Below are experts of layer 4 (counted from 0) of a mixture-of-experts language model. Rows are named gate (a neuron's input weights, with its number), up (a neuron's input weights, with its number) and show model dimensions 160-239. Each number is 50 + 12 x the weight over its row's rms, rounded and kept within 0 to 99.
Before each expert's rows: "comes after" lists some tokens at least twice as common just before its tokens as in all text. This comes from a sample of Wikipedia text that the model never trained on. Tokens count by the router's weight.

# expert 2
comes after: "\n", ", ", "\n\n", "| ", " (", " in "
gate0:58 60 31 50 50 63 33 57 71 27 72 37 43 58 50 39 71 49 63 40 71 54 36 59 74 74 31 46 59 55 41 43 41 53 71 39 35 48 50 57 42 67 62 54 37 51 62 34 56 77 40 38 40 63 41 51 36 55 34 44 48 31 29 40 63 38 52 51 47 42 46 52 54 47 49 43 49 47 58 68
up0:44 53 49 33 49 40 60 46 52 53 54 50 46 52 51 63 58 40 41 63 53 32 68 70 60 64 34 60 33 40 45 50 41 33 39 48 59 75 56 38 49 51 43 33 52 42 83 77 63 47 47 52 31 47 35 62 54 39 54 31 56 53 22 48 32 62 46 62 51 47 52 47 49 41 45 49 60 51 55 38
gate1:82 62 55 33 50 67 69 62 51 46 57 25 50 63 74 65 47 48 56 48 57 52 48 55 73 56 39 45 33 50 51 40 69 50 54 37 43 55 50 56 49 69 64 51 63 66 49 45 48 60 52 46 37 46 30 65 41 43 20 59 49 37 49 37 52 29 39 41 48 52 37 64 61 37 41 43 37 37 56 42
up1:51 57 25 35 35 33 37 53 34 47 40 68 46 70 60 38 50 49 56 47 41 57 64 43 53 51 55 33 65 58 33 57 60 51 34 46 47 63 52 58 57 09 16 48 52 62 54 58 34 60 53 43 82 71 41 42 65 58 59 47 52 80 38 62 52 49 22 66 42 59 43 35 43 71 46 59 56 42 55 63
gate2:49 54 60 29 49 57 66 52 38 53 31 39 54 61 64 23 26 53 47 27 56 68 51 60 35 46 58 48 39 48 37 49 60 24 64 54 22 35 35 37 38 44 60 48 43 36 51 30 62 31 51 44 57 59 57 28 51 47 43 30 68 61 43 38 65 46 47 55 38 54 59 60 48 58 46 39 34 51 55 40
up2:39 45 53 52 31 42 39 52 54 71 58 43 31 61 48 53 73 51 46 35 55 52 29 43 63 39 46 66 61 66 59 25 45 64 40 46 64 37 65 57 72 60 44 57 49 67 49 28 44 60 63 35 59 55 73 66 41 47 33 47 35 45 59 58 62 58 39 57 69 49 25 52 49 54 37 52 55 55 47 47
gate3:56 55 60 45 41 50 29 48 50 39 38 65 59 33 46 57 34 56 47 57 69 48 31 67 59 43 54 23 66 59 36 71 35 50 51 55 59 48 37 54 63 51 62 62 54 38 54 54 39 48 35 50 49 61 65 48 38 52 55 49 54 55 66 41 55 46 43 39 67 45 50 50 55 38 46 38 50 39 55 79
up3:43 66 64 55 46 54 53 38 47 48 53 45 66 28 66 46 60 49 64 46 75 60 51 55 72 53 50 47 64 65 40 65 38 44 59 54 69 38 42 32 40 53 33 67 40 31 38 47 48 58 56 64 65 54 60 49 66 47 48 61 81 52 53 58 77 43 57 40 59 63 53 46 52 64 52 45 61 58 46 63
gate4:69 30 41 54 39 39 30 74 33 17 49 42 62 58 57 34 51 35 58 43 59 51 43 51 60 38 55 48 53 72 78 42 36 36 34 47 41 49 63 45 64 34 42 42 64 40 55 31 69 60 38 44 71 43 56 32 66 61 47 62 47 65 71 31 59 28 46 41 43 33 44 26 45 54 50 37 46 38 74 37
up4:62 45 38 41 42 36 67 50 58 34 49 48 40 42 50 51 64 63 65 35 48 46 40 52 59 45 51 51 54 47 39 56 70 36 51 56 33 63 64 61 39 34 57 55 55 58 48 57 50 41 65 41 46 38 69 51 53 39 47 74 61 41 67 37 32 54 55 86 46 44 32 44 30 43 42 47 48 55 68 48
gate5:67 43 45 58 41 62 42 44 47 51 56 53 19 66 54 41 29 58 47 47 34 57 53 52 48 52 77 47 42 56 47 40 42 60 60 30 59 58 53 61 28 61 42 42 48 65 44 51 62 31 17 59 55 48 51 51 42 61 32 48 60 63 50 32 61 50 44 47 49 34 58 57 39 68 37 38 56 60 33 43
up5:61 54 27 52 43 37 63 64 63 65 34 36 43 34 44 62 54 56 54 53 59 45 42 58 52 61 64 45 39 51 60 56 50 42 51 40 37 39 40 32 29 48 26 61 53 46 32 59 52 60 49 49 47 37 54 27 48 41 62 43 49 65 60 53 49 28 50 50 58 59 57 67 50 33 22 34 67 33 58 54

# expert 8
comes after: "\n", "\n\n", " |", ")", "==", "==="
gate0:54 62 47 38 50 59 44 54 30 56 35 59 30 44 59 37 44 56 66 50 45 32 32 53 51 47 38 62 37 48 44 35 26 68 45 67 63 24 36 42 51 76 49 47 49 64 47 59 50 57 37 37 55 43 58 46 35 36 51 53 53 62 38 60 52 47 58 65 32 35 49 57 55 69 47 58 63 52 52 50
up0:55 46 49 32 67 59 53 46 50 43 45 66 45 42 54 60 39 39 51 54 60 53 49 49 60 46 42 63 49 56 64 48 45 41 49 54 36 32 62 58 59 44 58 58 42 57 37 32 55 63 39 50 50 54 50 69 60 81 51 39 62 48 22 62 36 52 54 67 54 45 32 21 55 43 40 45 35 45 66 54
gate1:59 51 23 47 54 49 68 41 47 36 62 46 56 41 45 58 38 58 47 46 45 47 46 56 35 64 36 37 42 49 71 47 62 61 59 76 71 42 55 46 56 27 48 59 51 50 65 21 45 60 68 39 43 49 54 38 44 62 46 60 42 42 50 50 63 34 57 65 61 71 65 53 57 27 43 36 58 43 54 61
up1:41 58 37 36 43 75 43 49 51 53 36 24 50 53 43 55 67 50 69 44 47 66 68 71 61 53 30 60 46 58 50 40 45 61 50 40 39 77 44 69 50 33 27 54 41 29 56 43 55 57 25 37 54 53 36 54 54 60 42 58 68 57 48 51 67 57 49 55 49 48 72 32 57 27 63 37 49 40 44 42
gate2:40 68 63 28 67 67 48 57 46 51 46 24 66 38 53 46 43 50 35 46 39 37 48 68 43 48 57 36 44 46 56 59 22 52 41 45 55 45 40 54 24 54 50 61 49 28 42 52 59 51 64 66 64 56 51 59 49 65 57 62 25 29 55 60 39 39 47 64 48 53 43 54 41 27 40 60 52 55 43 50
up2:39 59 47 51 69 69 37 40 24 45 64 30 66 45 62 36 49 42 55 25 69 35 46 54 46 57 54 48 61 54 67 62 40 39 49 57 46 56 48 64 10 43 55 62 54 56 60 59 60 53 51 63 58 58 51 69 58 38 59 61 56 56 41 52 61 43 84 42 57 61 71 72 50 52 40 47 71 56 49 31
gate3:58 58 59 38 63 38 31 74 46 52 52 69 56 50 41 56 72 34 86 45 42 58 53 19 57 48 50 53 52 43 48 66 32 48 45 55 49 34 54 58 48 54 79 47 67 53 40 55 52 45 47 67 43 55 49 45 37 55 56 38 56 34 31 60 41 51 69 37 54 66 73 69 67 77 50 56 51 56 56 49
up3:37 37 35 55 32 62 45 49 51 32 51 55 56 24 41 60 50 53 62 64 40 63 67 28 41 84 43 63 53 48 46 46 40 49 41 41 76 28 42 58 40 51 50 56 52 55 34 47 65 43 69 72 60 54 40 30 46 47 41 47 50 59 38 73 40 41 64 49 47 44 62 59 64 51 36 60 67 60 45 82
gate4:53 45 38 49 49 67 74 55 33 28 61 31 56 66 43 44 26 40 38 59 66 48 51 43 22 63 42 58 83 56 38 29 50 56 62 54 67 61 46 50 53 59 68 49 58 58 47 46 60 51 43 59 44 40 38 52 50 56 65 64 41 58 48 51 60 76 65 54 52 50 58 68 49 44 31 44 42 49 41 38
up4:45 47 41 53 32 63 49 57 53 43 54 61 45 63 49 38 52 44 39 53 74 59 52 55 37 60 15 45 38 67 37 43 65 64 85 57 60 57 52 40 37 65 57 42 68 54 67 43 40 66 68 42 57 44 46 45 50 68 39 57 49 57 58 38 83 32 50 34 53 46 55 41 58 37 57 31 54 51 48 70
gate5:65 63 67 39 44 55 70 44 31 55 56 48 42 58 42 57 44 56 34 41 44 37 28 57 40 27 44 38 46 46 43 20 61 57 58 38 57 38 55 66 54 47 54 50 64 42 53 44 43 45 48 81 40 66 44 49 56 42 59 55 55 57 54 29 28 44 40 60 34 65 40 46 41 66 48 70 54 55 56 53
up5:51 38 36 51 46 55 34 47 47 58 42 34 58 54 48 46 76 42 56 57 51 41 68 29 54 32 46 61 55 44 38 65 48 60 59 48 44 72 34 61 57 47 49 51 38 73 47 35 60 51 52 46 57 25 69 49 65 53 48 50 38 32 60 61 75 59 18 36 45 51 68 46 48 37 69 43 59 41 38 65

# expert 5
comes after: " | ", "0", ".", "; ", "3", "2"
gate0:37 56 49 38 55 39 63 45 56 65 46 39 41 73 55 50 56 45 59 47 61 42 50 23 45 47 74 51 34 51 65 38 56 31 55 56 60 46 53 41 34 58 70 45 60 41 59 37 40 83 56 52 59 49 58 40 55 53 38 42 62 64 45 64 59 72 53 47 51 48 32 54 54 77 59 33 30 55 48 43
up0:48 58 74 65 82 32 67 40 52 63 43 61 62 37 53 63 58 55 40 58 35 63 54 40 56 47 65 30 62 52 39 57 47 37 56 27 53 62 47 52 45 57 56 51 50 43 41 57 34 49 35 68 36 56 54 62 59 53 86 37 16 54 46 44 48 39 37 50 72 52 54 69 67 50 63 42 35 51 37 84
gate1:53 52 71 75 65 25 59 48 37 45 57 41 61 37 39 63 43 62 48 37 14 48 38 49 50 48 41 59 69 58 36 30 39 34 37 53 46 49 58 44 68 55 43 46 35 52 58 54 47 65 41 33 52 58 39 53 51 67 28 45 45 60 51 60 43 39 50 67 74 32 44 56 30 56 33 66 65 52 59 58
up1:36 45 44 69 38 63 42 54 64 59 35 54 52 34 66 51 65 30 67 48 47 61 44 49 50 31 31 50 57 43 46 56 50 37 55 51 52 47 75 49 55 56 43 35 27 56 46 75 51 58 44 54 74 45 38 63 62 49 70 48 60 40 80 51 32 44 59 55 54 52 52 08 53 44 45 56 56 51 49 53
gate2:57 55 62 47 73 57 58 54 27 38 38 31 36 32 79 56 43 55 61 63 67 59 15 43 63 41 69 48 48 65 24 47 45 47 66 35 40 52 53 51 52 38 48 57 35 67 45 63 58 62 45 53 46 47 52 49 27 53 42 46 62 53 49 49 57 70 39 70 49 61 50 48 62 58 52 62 61 50 27 54
up2:44 57 38 33 40 58 56 54 71 60 59 55 51 70 36 41 69 73 45 38 54 56 63 47 48 48 47 67 39 65 45 68 53 51 34 52 40 65 61 44 41 43 62 41 57 37 52 46 49 44 71 39 59 49 43 46 46 36 38 42 49 43 47 53 33 09 48 35 41 85 42 44 42 44 54 41 48 62 56 49
gate3:49 65 63 60 61 56 55 44 59 23 40 62 44 49 36 70 37 24 39 43 32 50 22 47 72 32 48 49 21 54 55 55 43 27 69 55 49 50 65 66 79 48 65 52 50 49 48 53 42 63 25 54 82 56 37 62 57 65 48 42 67 14 33 61 41 56 43 50 51 53 54 63 45 41 44 54 43 81 53 68
up3:42 50 39 38 53 52 44 57 45 36 66 42 34 43 42 61 42 51 50 30 71 61 71 53 34 69 63 48 33 35 70 48 44 51 27 45 74 61 34 49 57 54 66 31 62 45 67 46 30 44 56 57 41 62 62 28 65 42 53 47 43 49 48 62 55 28 52 61 39 40 64 37 50 73 63 36 63 55 42 41
gate4:42 40 32 61 44 68 52 66 54 42 60 52 58 57 48 48 29 49 74 60 54 67 49 41 43 51 45 50 22 33 52 67 50 71 44 47 55 45 68 35 56 59 45 26 72 56 47 35 52 47 41 46 53 51 36 54 70 35 50 59 61 37 66 34 42 25 51 57 35 34 43 31 48 43 53 55 65 66 45 55
up4:38 71 45 39 52 43 74 73 53 71 51 62 47 60 47 69 49 54 43 28 52 50 62 50 33 56 49 65 38 44 31 45 59 69 55 42 66 50 48 50 46 59 55 63 30 43 69 49 43 59 66 45 36 52 67 35 36 45 52 42 49 71 53 43 54 37 39 45 50 37 67 59 51 61 42 36 58 46 49 12
gate5:54 59 49 46 38 46 38 60 59 56 71 48 60 76 48 63 41 70 45 48 66 31 43 59 73 60 56 20 73 66 44 66 76 72 49 58 49 33 58 52 35 54 53 42 57 26 49 58 48 51 62 53 48 59 60 43 48 54 37 50 63 63 62 65 45 76 49 54 53 52 50 59 34 19 39 54 55 55 41 37
up5:60 55 41 49 33 48 53 30 39 48 52 37 38 35 44 68 62 38 82 68 48 49 49 51 36 37 40 50 39 26 50 47 55 70 41 69 68 67 66 34 49 37 57 57 49 48 42 56 52 43 53 76 41 54 51 67 33 81 69 63 51 31 41 46 18 58 53 38 74 74 45 52 53 57 55 54 46 76 59 71